Experts of a small language model.
Experts: 48 experts in each of 13 layers, 480 squared ReLU neurons an expert, 1 pick a token, a sigmoid router.
Below are experts of layer 7 (counted from 0) of a mixture-of-experts language model. Rows are named router (the router's row for the expert), down (a neuron's output weights, with its number) and show model dimensions 0-191. Each number is 500 + 40 x the weight over its row's rms, rounded and kept within 0 to 999. Numbers have three digits each.
Before each expert's rows: a language model's description of what the expert responds to; "comes before" lists some tokens at least twice as common just after its tokens as in all text. This comes from a sample of Wikipedia text that the model never trained on. Tokens count by the router's weight.

# expert 37
It responds to: Forms of be and have after a subject or relative pronoun, such as was, is, were, has been, had, would.
comes before: " a", " ", " been", " was", " re", " not"
router:489489479484511460474472486531591466542485527453491410521540475558488461473512532555511454510560563446454530534499562502488507473463450461540500471524569497532446490497441511518552495432501504560457464484459539463539457498533425474499518465447521506485591459474473556531530495526581488483538555483524528617490433490518416472437489468430499556511477438584473445483579572545576511513482495475454449509483467550559500465471521548517493488493505482448500559539507463568477422508456495464441503535491510495439475502477476507467542506504555526505488585551491491580441505526493532449
down0:471467536540568547547516521480477492493585491520446553477489501554538495511395448584453501545534557553522495422455501543568452470498488549533498494503456442457530455516471474489485531512453453542493508537520607479556506492490613480480549537449484450510495507493503500516539466508488437479433455520544477515525560458430448550475499492503550425494533508494518479465480471454446410439484487444376532502474413525538477498500544553473485498473453493514490478505485504520538542543516483576549516468516500527477535491584529459480502503495491474468476492548522391534534574507508548485
down1:437564495565500474426468526545529490536549548532504507516494455486466497422518559461489473530487564434431524471496404540519621459529465504519516556508477500540532459482533461511520488422423527450484474551544468487529530444475590506514467538535485490544513536491497553509455470529550521485582524496487530509454559478518503490514428479520439489467444484509448528473467487426523546507455523518439399503534451447519503567535512496476529475540599490453551488485530511479499496481420505548554542528486494461519516467487536529556419429447525512444536515514538534473521441516438452510
down2:479537508515519504542532504565506530493510492419519506514461546455540460498527532534498450493530481475474487508553575561602450586408506481489429523463520528502482480513493443503537520484553547473454429495493548525533495469528501544526498467419586564493600479509509464473467575521558478533481431531547528510479464459500440423507532492467486464428506559555481475442528538491535497529544467407492505523490472487575542480472492483492417509539465518544495472562451594501536486430432548482498463530592475505568518490512512587495532520461528492492428514545490472525540480491490479532
down3:448566540545482512505450509532482502518528475549482474591536511507510470486488550489479500562461556521497466462455455466461510480535494551569525458456485484453491478496452381528491455520499557503495527469488512522458470510496563498482512414504449467507518494553497500479556482488487431435521464609465506488493471559505572485488461485446491469461508586523513524436476453524523512481489533521523604434445515459400544622518523538490476502558504494502484535492531435507449459524488462550522568475517510505533552392528417510538524503545460525465491437517501474510515500558569471426
down4:503499488601456508505465498490560519563490511543440549600524422520492556554478409449518475572460505499531473547486436524469508514559489491522470499476452502498519486567482554569533452478516442546509522523460492459506533468519449523466508586553438504443499548438491496418560483511503458513600435533503479489478475531423468539493458495525583487455472534503476514491487550515451486477493482499525454503413535455587442502519510394478540554474537454472516561456476443541487516473504430499491524474489570502492564518458551500504522440431429506490529485507460523469497505518480527538
down5:546526537559478503537531551545458510505537505465521418482542446499556558433537448520551501502492503510495484528463535498543488407536476534504535505483548549478468459475508437495469467505519514471403485500511502506459540513474468449512444494495460496472498457476542515542480502440481486511461569430515556518518523533499488497505433535531503524470479570449457490466515518500563442509529485413509467405459514509489447496518533424557504397556535463542555459507545471486549431501465501515542532522564459513508480499505474447484524399558537575532468495448474541554506505507485343423
down6:485506544512484535573565508492499493619476506504554583553522461494507482485561487502472510480511438425480525443501523475585463476462527481576480484513443520533541565480504483576522514488492556594489431529561397544502491478445420547453423457537514510468573553424549475470534454485474524437431479540503508532493457564520499492483503469501551411518481470505536490474513482511530468473568498552508509490514550566441453498468508461488427452537489492487474484479503484521565459543539513547390506527522520463471473461542485472455478569493474533492471525537455500452547492494527524458
down7:443540448529479532508555478441424545563485542508529534475498474495461469546474562432508517474536465492496525490482557498531529492445512547513517555551480564543542482492509525495527532468532553490525524483384464459488470500468463480543480485463512503468532495510537530516507505506477518512388501518495540580552492583567480467458510514454505561462442533491508569492459577570524507453560544465536422480547581470551451495444485414520499531489470389502478391493552493494498493480457536537468481540537486460470465560547519492458497501404518441468521417504517491525479491547555529476
down8:518524470552490482488543475507554510524556480502510517467489509494521548516519537545486539485485543475585464507467589487588468504483417476564499449590539505459496454516456499419548481542462456442481452512417559483468472468547490490534569461427504483486514544430443516514497491558506503486477564463528466529496474448568526456494507487506473501482423505544492418603512458439414525595492423554507436526469506446534543496560466446451505536519505529454527543513491493517531519558490455479487521490560460499488498490575559536478511511541561472455466453483591504551473498472511506449
down9:537460517535496459503492492500549609494554607477574529501576480462478487492534533532451511446535478488475503447498437467512532517562508541540417445465495476460521515560523477509464519488449488451536459419524466540455531473526448474505474404550493522491476504502463502495503541497504507551484522483561536519500489516501598517440526489513429512462536533459476472488454530494483511439511498514537445529527482514476386423519426580547516497463508523434424505449477549452527519487492492554501526507483531499503532377555483554500602468441529487492554484541502573499515498562501446494
down10:487496483459487557515499539516497511490494529455497522404533550452559457459541442621471502552510577464553542453468449474582476483505470450592501428483538512465455507479509504399548492507541567533473531538440501453434510464542545509474547520528443565494571491572526478528468487548414503539539504460498546531517529544480500506533548562561411461461462470526456547491501480506522478547538476504572495493520556517515468467504531455479552475482477490449539572458520459492504495546546507494552491480555488479467519436532595531530486591451498486491454543527474486519531490472457515483
down11:573434524453480541464507501519476504539558463464485488474456519537539533444472584489527492545476464467479513582506464481532556508472550502516510431506472506471503456484506527505448498523512480596468460505445514528457530487555503412512500490550463469527490455494517541451503509453552581518562498481519461447431422438533457531457467471527517486500446485463395506577421486505478495547572520457496538635586515436501486549503477534476598497520504523470546509454524562478515535560573513472551528453514474520506492550464433415444540486494474487510504467534504507511487510557517534501
down12:577472550448476538442473542508550556525558533437529475492537473519495547537549498468498525504561471512522491563449479483514519505516519576568523567473504502505518476488507511484536410482538520475526461596522478440502552472491474413490523526522506474479550454466526501498479465544534512480502449482495470493602501529427504474451462441501446426520486416450500530500501501499446492561506578489424529454540437426504428441487532455455506455466492529469573589462535442462435509477509573435454490533470544476520530476520472487509584470503478494560548490481529415518466528457452492482
down13:561507527458504546450430493562450569578559495431430476559536542538487498474493502493455523474515527406508468525575541493506529495509493488488537500494496562564523517488497548539490544513474463475505436522417474474428524451503464536488443552505488485468548467410499505579461450466515437543480489491610563493519441472491489501484562550540501465542541519518484449494486458548533444515507538518518449483446507493528491556479485485492453506459489498513490522539533477535527566452487525496562513480494513467412488482530467463480495511560578432559466520463560511501531446607391467534
down14:546548541410441538493404557510565468497484491536483493497454502521494539466464465399490533471522497492496437551521474471466516408554484491516493414503565448490485520518563473481520421500467472480551494530482512534484479535478550570512406474493486476472562449481493469501531486463482439555477519506532521540451542494506542511502508511535485496444474527516491475427449516421503534457523486496501411476524485507580457526455480499549555502483569462533477501443550485504545504545512450511479557431553471551514470633507426457428424486490436490548480465508496491505428453521467483520
down15:471493414442517513512490482522531554473529424553519461464449510413508479477479544469466502437518524514535437484503514471454528501536562485511510533473519519503564603522462530553562502463455494488494506494498511491524530484491575431479583485503497448390481441483486501478485559473439436498560507496515463517453546502474502484516486501481490471532449460557524511465460471546518480466538600413525500512496451516516451518558433545472537534499507515506526542459528348490517517548470462464476398487564476540447512520563441468481495465545515479555549434498512481573448530474532521500
down16:499440490516519461489434483513530505471509511584479504531485515546487547553531429463380456437457473451526434526575452523503464445514482453548541539550472569456497490455466573554494557525501530526530460506519550496459479549507508568468458494503485452511579458469460504548447445461563492487463468489464512476571508459585481555502502438498493570530494468569530635449417547518566513461553507525440569474445510486550482526462510541470559445456475568479510516517554509525550488505503490497527491447508487478492520489414450514505491508484540517505489471531480518485433512521496454531
down17:496546499473433482496471537490507575503541518439514406501511437482457508499504464566523510443556486477493458465461539418414518491471463473467456456515489430502495540498534410499540466480480506433534471508430498447506465563488508542488572457491463455509484525517563457519517524437515549460502481517568516498408450538503420497477576509508406441499498541562524469511520564573515468485447530522569484496486461464549479500478518486562467580505441516513557529483513471559500468466548501510482529478438525506577509452468504475580549532483479521562466467427436502464503474440489571473
down18:510432526506532560514447463521517476494477515527475500483477524496510533497548525580445496461435480480490555498497587495419402445562475500405535489490464488542483498413501538503505546459433512526467478490560504461492498462477486412528466537500562482502449444494482552482516536403488470463473457488481466511496576432490523499497584525506543512543478522449494581452465478473525442533451501501516549564496489503459388511453509498462466488476529470580451514482504477498545483418497499585497543501571446470447484497464539496537481451513575470550483473579541486558515490486525416502
down19:531529548487419588527434537510484528435423494486524434472542487551486535472557491547560456436473488469539475588516524537509489505456477563559484510445531507486508443402537461449498486511440516445529457488521475501503513502458516542550500448466427495491504551472506564463526503538484487556481514489535487562462536520541516460440557494504495567518477440480518454390520512581511485471537505514591481482503450552504511482541484500492502481455449491490476545463448543576497506529495454489486507549503507456586547481450540458459573504498513505589503468575467471564488404537491509548
down20:474481566528498517461414536585422509538501469516523544494578503523432475439531438478495481535533514480465472550473556522514480546514497456512492506441489507487509570571579532522526483532440550526471469495480498509500506566526590502562521601563510500515485469468467537495495474534484435530446509484516450473457516499534385512566605513450485453502522517531394486506491470446462513479477451491506494492427539472491510496494526517529524596464527467522471520575473550578499483519471497524418462513512458540487429488425472434434505501458472525483509483566513526445519506498548529542
down21:551420438443564626520511458439478570556465580489486508445500506581539473514432455536516539476535476576496500498468537457480483538514495496522468489467466539531517471469507487502482519551524501442443518512584494467410496521508462538521493488523498531547520517457513499490406468456564467547468472550407522524500500550555457521479465469531567518502529498439420443482538498458531472446541445496489517529431529549498476530432501523474499466436441459531439468445450488563494499446475506428438530497493504523463516470455523489482488494468561474505459471581446506464442482481542520545
down22:570468539557449471534523546486502546538558444440531463495488422479438490487451551531551518492486529490462439498486568479518493513451495501556566559447509549449547502537528438430454535497550503509542444491528484511529554513492558446441513468516448486492536542471513437447443463497521452528501504547489500476579505521533492500463543540520518532469479488595547569533521511542508475475584491523587490538551456521469502493449509468424517504521485465557506532539480514473455453430538538485453443532576482504534465471492500435549513534511500527518360477572531525487575515459485540449
down23:498561579525520560501489536581530527515517546473478529464487571516498524528502568533435459540526484466506535505560534500482482461501475515479533530539488520546502482445521605495435510519451514496433477529532524570452490487469492557485512499463516453585439487507598518480530412532464490478497493464586551472554482447541532545622545503405459454522560526484535485491515509459436519541457538485485546460521541511453520494502465493472527523465581518526460522558556459531525443455510435490513539530546502556454474558533482552496532430498451451467522555465549519457511517428537500537
down24:590480461521540490474387479521452519375454491510528440507476501498516529512505505517513525460485489514481506505544424476510519500533488495529528500493554407595501440484543477557553462473515518495521494507505527479455610472510487538501481540476516450457454479505489452414500428476519493522450503490450528554497456457486502462473516503581517473566498539494555550431579513538540539607524527471441511467506425613495486504494482525480482521490538552519571507434486534494453535520525532495478521508506479543547516530457492520503529426514441518568522422536501519472493531609460522533
down25:555521409524485518480435548434530485533539502489508512525530466529473576511562470411551522469536538451579534502450479426457468442487490488490429507482522444567429452510552526479481525501404527502551504556502498466524479517462447446462550492536475476508552490512468477505515493482583458543475502569528494473469505512548520488445483532570546476538577534494548454507475503465544495512455502506568541512492520435520482466536519485466500462441482474440502519560491443484468463494517482496549480472498492592574559560452574505484602499504554525548513451467510466507467444546569414470
down26:500489463545565478474514505496546533547561556474553513513454525471527522455497527426492514563476484528464486522458573537484557470468440500487538506559558575498517416470451483428502470511471486587440474475497432483489529549555550548440562527512483514533528473519481518518496501492526507519519482574484442579451528547519525466563510521552480475450454412472469476525457485480544491470475407531508554526488471476519610469504517532511441469465526572439516413517545492534524500521476498554460560545541510488488466547539491476490469500434515501407509453431552494527532480472516394536
down27:551593565496515490468488496493483490464513552461449496498452524579459506513512467534489514507588514481533457557484532461447505493504495441456506424483425529509558563495555472545554527489564420454452479491510405511491505472520545548489530533499490535471498543490473466538423522475501527564486502457474516534401494535560459486524488462542434557477471520583501493443510429464520476496505511604454486461548503454567566468490544495462460523473473446430528466519449587517507471490503510462457471425529552531480472509510516491430483521533448462546437510458534448506550450531536466440
down28:496499413491530512491466486517495480497513473438450492499464501534558489573488587441389486514504446599441471524467457503467497406479487471517541540509506488435446509532515536520445490502478456488492435469504531505521556473531540517482510487461461448468564607561606406467436515471445513470563491582435496495525489460465528483483509523481497494479561502406443477436450500523471488526506465541568477539582491520582520519475515503493462521512539485533443486550506449437561520517537556487520482514455469535498509561462490544498526542569500487498516509540501479482565499524438546512
down29:504525516552446533493444557503516566427540566420483444427500549461457477550374551572452476498526512480557480465544507523527497545474498503471475465489450508487515508547484533518492489492539520502527545553553451575520465506530515499474487464492474532452520509510557482541477473471548485550546524491501531489505533529433524447497537505467424422470523525519543473547528499587507606534511500563494403433496544502517441549531463491531480530532474535538481503454512568434540480525456484442395433497527517531447420519515500508505548497549513494509486444463498444504518468477544571434
down30:418511437539507437440463551565535478558512446532447496455498464505504456481518552434481495477465476570568526546521434494472482472490526493497522519504469527509462518513503454478455485502437513567475491488527484437566493483483469475472482539523489495384479548437475422469481494492485586509537466517533529512462453507491547510523435518513583518563539456511454463562542539517496496435545552534477538507517526489526497464414529451592520543509480480440532508487459541472460517493465447527527484575516522557498490489427459444447516611438447549518498502494468553537406531488495426503
down31:547428543488547534533492478532526489451514500541465468441522496492535466493594459509482505523503480482531486513577530471471504482516550418534508524505466521573582524555508488523492491444540460568498483518461454543496543464496479508469518505531440610500533512520512493468484495471474494467541503492569558501365490607551531431508520515477533522505541518505460441477427466559518468534469487507522457575525545506514461502530520521475567435500480422528490471469509567529502580451467508513551468518427513545545499460545526529442514521543424533538528556603486549541464525434441503533
down32:594475532522437516516512534536492493465547541488524472593513463461464516480513569543569511552513508531455460515525510492601548542528539475485491539483446448530535523517506515557497477488559537489491466463435522500457556495516505497466556458454505491544491554517591496486486493479524465527431525442496602533511473522495395457528475398506445537395515521570465502505511484455461462533532506487517482525495514466487503578494517493492484526470565539512520496620517576426506481475463483491532510509468549399478522451558517528528551513465484523570493557449472482527519510500535425445
down33:519541467552503466474532542585567472493499515505522493452525574471491540481531478496497406491572531535447465562475491509531505428428488435516485499521533550459471522486452438470494527592487521480423479482457491429495431490505493514509493525466487543408489552465479534511558575495535417518553536488521505456454463385447464448469454464558506525514429512466546506490525475431548543444487492535490528542512472515595486544460459511524447527500485499507429512487523523527500458496470505507440484499455508529402508443523564549533542549447513529476479481421500523496524522546478409494
down34:534396470516520525533472572437506499486492489519506530433509453591501435538494514562504534507473544522500561486491466510472508517546532556525497491470560468482475472557463546470511520510531535509426582394494413503504441509478552482456507493522514505520520402546524463532525492456585529490487600477506506455500528456555438496543458456514498500530549527483496432423554488518512497508527452534487535542506544514562479527522479460489383470498480528490547478584489486487526477489526521467410515546535551527574502469495573470464432502530529540551482511431488447477434520490538552453
down35:517468484468590551522513436521497515514464546626489468490467482432529446466558483438532523462427461487514479500470470539521573558515517514453485451520552533512518489504481478498468465466497476541493499468469533457547527459465523545495478513517546457423513467540494482528506471488485488507500472527460434561493474567520543491483575573428499520415510479423570497555502475491441519497485472461481464518493423475456546502500556436517482537564473549506503483507570471488491485480465509497521412493538473488517540520490569579485435491563431547553361536576492531421482519477527492497
down36:481474487419490491454480457541507530450521486422483495567491471511489503454521502473500491557466548518471433519508550430465558485511422592497522453494491547482508564485488482561473505511509485535455465421493462486555440408472516593537547534552429498492568547515514443495464516515470534498469499542449554491543432492502468469473427468450497423550428507575441560512452564494501512477492506500493552463470521429457443496497464473493484569472548517463504551503498440544495486538442526565499518556460512497590427508490526443427518464514478499476462456466475435465455512439499481524
down37:497474479404537514464507539464459527511479482490528448463494531473579494452468513452501607451496544567549452448464413541531509456517504456551416445504562494500541514537464468522511483570585529457513561469489520469602567496432446496469501503497487516504487490484492555490471523498473541451550569480484575417473447536506546462437471487462542489430492521547428483515446507476447504573598471521541521453503481480436483516485460490519545544522464520435528583499505499517501516512535460431497451507454508469560538488497503549498486467531478538545403475488519464518506505526555523502
down38:536442442486505506428463537516510548587555458449548455521490527526509485553528526564510495537492484441531460573483514501514507500477489491499562501540494490598597496548486513504577462544573458529500466533569429429519433500502478493542428443439528492454518521449497432446507454509481481504549552441529550517503474462495507542532458511482523517463417529526552424513514498467516488495513436466583465499437445548482560481444497544485568454487523506495503479485558512544542534533492477506456461526576521448512575524484481470513494523516459551463518469513450545548483404514411503459
down39:471504445468526470527478447488471588460559507467498472512468415514504527486451459556538533481439549526459536455485502509521549543499457434479374524494446461460446517525505549490485441510502517524519495496434489461510540420505517466463509558533488484461536507518498559558475573478559456490545464471569530576439490448429498473469492486520529407476471459410471521526485478443417509573623497525578442521571469488494495471517528496573539519524467484498509523493498449507498487531458475521481555462492511522461541583476562451481490599492481531557488495464483516522524478488505472521
down40:487519445500517532466505478520486508423564615505527514448520486466499518473522517558464524482515544516507498435448507503539513554526422536537461463587460453502503570511488503503514510512489439549491480471446513530500485477513405539437515511567477531497546484570534474523472576513507564457459483488445472519415515553397467504495402467482522553481544501482570497468502476435514475543524487459499568533429481581520445518510565534477475529468507544518495530500577507560508454434473513471527521561521497551528532503522556506497530541575488531519547453498525532486476450521628560484
down41:528477435473552530518513530474451497455507513534457484502590490425521473475512449475509516506484494440485500432503502490543505463475410478483518566561492501496454499561468540497496468477559499416532546520573576531514549504497530542587461409456529481502528493502408487435510478408509393456468546457513473565524454524516501492510521591545484519462458446480483491460492481467501498475512419498561523526627498510455478508506487385485459526535541479555540539517521552483454459537515472495557520499461508445468497440555531571498560475487485501488518497469463482536563478489475540519
down42:462523467467496551491474531535461499450532447438494387537450563530489462576479528479519504548497506515552552517482533514507501473559562510508456568454486549535456551539537467514509427513553556443442463408499503479509493548466567468482411517503453499535474473541479567509518536549509415577512437491523491554471464529454446518508487446464431512485459490500490455458513516514492472485579436496454502466491534436409493512518434512512544552443572516443500525534505521439485472454502529508474457505458504535567533496441502474447536571483541522513507510569453501462559535498576465466
down43:447486488514498466546553526531417544529505471577418564547476510541525500430506482500469522503497440434526563488530511542509456469466479437529470527469472484501491464522567538479494542474509523522538589581460467516475580481511511434587465518485501468513546410484518467470445461450441525483417523515493443463504495535598534509522506442521512490538496424473492448458482599425442438503492504426540495579552489534484532461482490484457558485449468500497527524482521471561509504518493467461383502509514495470524508494484504482513507603497506508519508470512536578486498510426439468497
down44:506518439505513539510524499387471535464461545441479475557446432400557500538479498488509520514472478508535499486543551492482502503517477510430554501519499462484493538572476494532460505527530532474485554520497570403625517482516506476450537511430439464451475556502472556468496463548433479496522493482426542454540508530483509572508439495516534481473478566500499547593546443450493554474508493527487487533520499467440572539448523541519475529462466500558461554563542467465486498505501458518487461466479467510481519437446539486535461541556504560452530509454517461542546483545603431457
down45:522521461506497496489440587435437564490422544536577535506483468490502499487483547570471499518499506525526557561475534549506519432497451477501544548473509519515505478416499473526542493464446476496479557552447544598516491516435521529491500503482465538500564479512434406488480502486418523562534504570463517471480518534527550503509546494550455459449507495479503563487493514492520520559441493479542509468521469613508494527597531447541448496470425476508453534502666526584537481509568467515472518510504540480501564492467486498461485513539587505535503518518513511524479542508497518471
down46:545558481477480495459429462439462438487484496607496461475561496526454466474533543480477549434577429608455505521487479458447472470572469490488501406440492427509480513532485523557520464495521438525531492512512498480506494533516492494488491549527511460506523406530515499450462595449439454552559412451566542538536528500477466542461535538498531512401548513533457532545513487511487499445510440437481481495483442488459426492491504486527521464493448534514564489513559562548546533512491485532473463534478526513568452473526478518560468535492524500547560526514496496489443526431477564506
down47:463495532485472550420557499521487546572509568487480538509527559478461490555532444500612478504464527543498537491521476486499468457494477500435477513442568560500504576508499508506563500510486498434417444524512436493389446533508508535482522421536509492376473550530511488523492524519528456516456456480517487554524517468507552571536470540537508524552533478468442432465443554596479470513528498478527484465489478480534464499557535506434446571495452478452492558535481538495561520503504567506514587542445487519513442505516506529451481506453533541535569526423549472525544493511503522471
down48:505507471494498523518511485451541504534464494528483492493450549522566502487485473420481460472523507491474413475490476446501454566471403511494495509500489534514536542543547505461485537555501409511524545550532547492471497488484543536485508483487526524524525493470483455475480574551564459485471551486417513485490537453530539469568463513428461484462564450533470505607417490519440492559470496593449571428459570558452530553456442526508498471482497554468464479513503530509531498572476458427505443491493540496462509521446452518477399503445544442477535466457543557475564515444512513576
down49:544476492489527489513480504437487500496454549519490513488463504470450493478498509544498511487505462510364468468480474484580437538498460581465538526551482513506484530477477475503442501532551410473520587444457514471551529521501460505581537464460522573512454596492461469448475533475482495491446437514407470470540548484531421578533453516482490475550538397539556417469492409494558505483490449528464506522540447543505537529526486491560565457481544491477498521427515514487500518508422555452466501451502514468554516490477451484569531492475478546518535472468440475428507493482474509445
down50:539518519418510484459418504518495500509505525470539479491561495486490567491418527426542420516493517567410484552542512502548466456493470511480473509521516491411462474417441453451471483486461480479510489469561606594502443462463478517491468475478546451534450519526489465505525500457498494540520564454594480500514500481516526453438540508490460536520457540460513505504456570486531454543466537475498491576505520555469585508519461462577488450565535488499506494490480534458507580483496462502551534484453473491533417499424451449531495403509498559509471443529510524478418486539466510519
down51:430595493557504463516487512486469564553493513514520513507553463539501484451497481471496522543440507492504482532542494452560495517548516541433404479529483423494591552429560492493472520460445567490501500464367482464543449469493523507520502544511567511490513491519474566480456531565545464514576493532485484519483440495461537483458548576503483408480513533466537489546435523479439517472545486512483505567528511439530432522521550500458496450557534505555496515522519424433523434562492452508480506533473547447501577478462508492490576540456502457433557531557497479513464480532515491482
down52:501512579493530552424506501459538532584485548441567620511510452498489449488508458526503508461508467456420406557502466415494464523483493487556497467475499446468394534541470540476534546501463499545548459484584526542526537530531526475489517555459550527494508576501528451523465499488481487519510469485476482448494401504484452582490459517492449476498501528529482591558511460480496511475525414505465526507486512523461506537491490513498538451428485516502468452521473489474498468521538550510616551552438484533611500474482491480472473507571529524499492516538523511495552514492474542407
down53:531430520525629523543622520471447506464525464604432468452487498474535508472485488435529541397489572464506429459484524547528576562524518479454487521497503526505564545489540458585511498478511494485481535529451514524474477501471517470522500494492503506457488516507506487466488451532447513483522480477535528486503467503489526496408458521447466512482466475485528543527386393472447487418502506503415563474538514434431530497482474481560461457512487482538479474447569567504501457429500484466492508548560478499546505499487510568537463541483528503475487488480472524460497531512514481595
down54:519564471459524568438514500502551528392432482508506457442545551493518478516457492515450435491476490508489484441497423430480441495573494479524497430505506429449518488452486491519470449519459540546507521456475546478473497525525493509529537542540490567471489540484438514506505493457549515513522407502428523540446459500414485577492492437476560423438587434499461572521439517578523543501604502476468455500575492462473492476534477505501460480466521532515497569445510538537493455524502504479417533516434510499499480489467438528474514494541446495529493406530456494514469538535541481483
down55:495494546456534521488534468459476475480492472510530498505467483509474477550502598487503555524497484497567554551473503481483547455523528487539441494556489478470517477516475488467571501454572441485461444498505456490490560553521542474540553522513461510481475491530502527526521459452408536466440486540544466453461473437477499458462548530521477440483448602509494492527465447476573468518454539425611460446460495494497513439530487630524560529502539590543516398516528566449490472469499475490494436509541550496509549522603439499480451574551536494480506494518517506562483542487469482491
down56:548483444464455515487408513492507495467486512502426538442483524530462508527448473470466435449419512523478454475470474442449489455551547517503569522484494513466496424483445501480473543529544468485557467482516553510507600482455499458438494459465557491502481530516464505482450491462553444514504566564499500499534574478582527481458533489568419451446475500449503558471524496490488518606451532514490555505483449529520472475471484596492485450467508517503430495471473501598463527522526534613528515521500444498546462510425498563475447500414482474495456513445524537475496551541535468521
down57:537488509472490528539523493508514490573538468511501494458534500548533500549484486477460366515540494533556507586506584538501490526514485495558509479555487467508522472468547499502576536521498500533514516576442545467493445560520540497479575503538504497500512467426454563551535625472511516499445553463493548490533480433551506488565513498464483541404489497514506507406464500450540499495502581518502493492545492493565511493432507484516488421454478500486567529489484567466469561515533532557492458463484518486478440443526505590487452538514474548555510523406576491522483508462459453420
down58:474484491488433442503484491496549452479589530493561478507530444533485521494489515508429489538492453543578538462402504467444464451432527562524458547520471582531518496444502491474498493449473478403475448501516402456448462513529460454470527482478541466500495566504456543504437470510559467488556479506618456455423574431530449475517475480509518477473522517512554478515450570552490424500541571430481482444552519482526439460479507547496490545565501479525485495450527499487505533456524448456497584526534501492495529452500470490499574473528477478452525466532466486444542494482482549464
down59:555496521458533479527438523456491536500398497495512538422539547464552494559564452529514500529470548386537507429471521570574464469497447466531506517550481519461456508439493515489436537523477476459469483488526495519546524556519521522531481476517489462525465512539521541500458631524512501538503518486484484547552456442500473504455506524484550559510486469488467558560476462549461513437581528539456513550500437487475470553492513444518528496524490502539467577546547533574514465523458590467485541505576570471441523478459497472491497508487500526513562462428506513548548422576546498546
down60:538578498498487454534571605498576509547481499492527502491489487431544507520459530490442485459509409460485508538472508484554479522539496485529481514476472566557424558521548519531458504550461544545496444496536541509468440476532536476463482551577524489483553458509404501489485467465537432535531493531498505574466442551477549477491544488548495540512435518417487536411539550438510444526560534564589473485532487460462478472527485464475506495519484459500486537518490428484593490516473495483458529556519477492555561491491538480496508515483520521447462503639500500550511464477495432452
down61:517578483499507508505444463476509497535472483581569518518538492501517478447532600459481546553516512531472500554442518509460578481489487504513506468459367507542545538470477498539528504552549483537504523448524562606434523483515467557430469510579495459490452537437584501606565508523478482445533501554493501478528533473445529442497493456425510456482492407485533476463506533533531559516459500474533470512548499483553413481512518430512522550491474534514531441475495474478434532578519552456471463504480533518503498498455415449538498491463523502512526515543484501568493487561516474482
down62:484468573512450536487538486479460536549505516518524488525500560573448534441529515523518489482429480519444515520474513452517553525544539500455581460512464489426493547505536610535436491462512575508541465535459491446473486496493535470458487488527476556547488510523527437470531485450457565517568437533537486497457440504469511497602506492523465490530502489403485493509488573563584502471593407398508471496527520464434452474486496499463521441541508513559532477465485480527501544465501510505525459509490464480491500516521437421527526509413496470475556480461478606501494586520532493516
down63:519534534551456504490485528468469466471550469526548459506521460514552459516491523594466477563512483500486546465485484480521520485550546472559525455480480450513509470492526472515537482535522439443485514515540472531405499463478506470469547536569430480566444472491481571527487455504466569455502469466484529459460455498512455448438534636521437520473503509488517594497508507452486545529484505403483498526459527491539439523438561460506558457474441481510413484417536517543529513527501504554438461483493451489477518465581515504514526532495489493456434540601534502462519610518448464475
down64:571571521446520520523443498495507593483459491505419548491565529545425462532476534577517506515514524446559455469480505528466452591560516530463437441464555489501503452543511502471521482462482527451483484528470461573483427493563509507578463518463512531446525467524544464425492486521474462531538527427484523570497490466533501507482411483530575522461539487463575501515514512531558511524465412548437509496459461539434530483486507470533492446554559505517534500529531545449503529468477491495398529496562462478464514482446464502488477464534463536444526518439469515518466476404449491536
down65:481479510453458474491570519487422528587565508430482446490480480454523457535511508559503535452450524506513454547556464513464449490492500500471428523479558451475434527500533484412498497440474508553514540488580492496525465542543492527556507419513475512493507529555564619479440462497554472478525470544571489482505505496504564472541544455482475520567578539472542509451499522580521440496471457495520516462480583504506546463484536487446468448464515495469459501521500441512515468585512510574593528507518542514536442518508525524559456454495535473451568432563481512494476539457483460452
down66:522524517542470484475540464476503530556527495479469614586478478514505478524417504509415496522447448543503523499506445571466517470575480467450487535463445516511491477461466497559467505520502448526466490456544516532500538538544470500463495477480467484496524491482494457524463421547519514535509477546495520531540530464538549439485567631493496487514428536476437446493516591565394409493519433471509463506486444461484526478473494428464500510469489471478481510500552440574568457508442508517429453478516501495531497498560446450471442483425476443455499572503568486478513557513497528493
down67:471502464475498518498579533459482490451525578606494521565553511484501560519497491488558589452472537495429504473549528481513497450532563507473509525506477467451500491385527571514494494475577432479432586536505498424542501541521517476545535450458505538414470525532510421477562516491514453473431446494549439468537473441473501507496474558487505544424472439516506557517474477504477510479495491506570518402494523457490507491493455540521452475455448542500502460500479473529471523513477500509479515527466540512508476441492587399552447512548570486568566487499491496539509550468513520473
down68:500572571489535495505536510527414603463505482526422483555412586464456514503461512522520527478450543512489561467511549531557551543505511464470514497440481480464511540497453466528453570454534458429520494503465549508485461444444483428497532445509472404516467471495518510509501514484489486525450542469553442548483505520441504548467533577534457564466467459469481551492484552517512475523491471555489512463581570537563491525447538513476492445479440544492527513434483548453450513492501533456471432520466476548533619510530498455507505563501448553433466476527468485542462467532478537509
down69:556582475529548503481445523512478466509532465495527456519457593524484518552520479531405450513441486521503494463527486514541472486480512441527390497482542479520584516489458510513433450507427519505487453518532416425493485540500419492530544477507425455453501447456504422520501480452436535434467505511515509459523522483496423490484534531440517487519406496516428534441527522440518503471466522518523538459551535575517469418530465477499508558416506492479553481460519481450504519504531501507457514633520517526565541489522472497450495510534501444475506413526510484581540499485491492519
down70:515496515440514532546492495395556430498514496472505526469485553445547532455504542510531549497467521481490584531523508490492552529479551500523476473543545498488482499581519455429472473526469441516511531533484491477553462528492463433573472434451512487461488552558496544492554501541462486482506550504459468475493541518452521511486527573491533410430532520539532476498482485565495441532558503559589483518517503561441577517538440538499569501475471469542443525469573472545403518470469507539500582521472523474532486510475484502531514561447462503525505532567542474518509491537348465448
down71:529508470602564495523554527555513494598567440491482571518449499545539434482495433544453520482513461495546497561640510508497491534394432496450520526512461496497524528544474474634414502480496493511529476498516528559504559518598561492547472498570481564508558490493556484549498416505538537433511436542507528542489504501478457545431501556503461479486524522495512416462524544508494521493485431500534505483513527515518499548492493559538445491505501507571497554458467469523508535492525498521564507494577505530511470472511514490512471496521460496519487543474498541455521487572456508521
down72:510501483421483575547464501494503485573463455475570538488509457498496481481507526544546491480513494475510502537390502463479520469455537470505518487476458480477390476550421461500517561521423473466494430524478503576491514517540511512486559526465499485487504453458432556518531525498535517483515530491463562515461453479512526439504446464606533515432523517539431512479497485511490487528470512474446497573426491489549533429457530502542465514505544481556544544545463401507480569510508447495470537485494561494432428489527457488444409456500478493501502490508501551555424497465373484461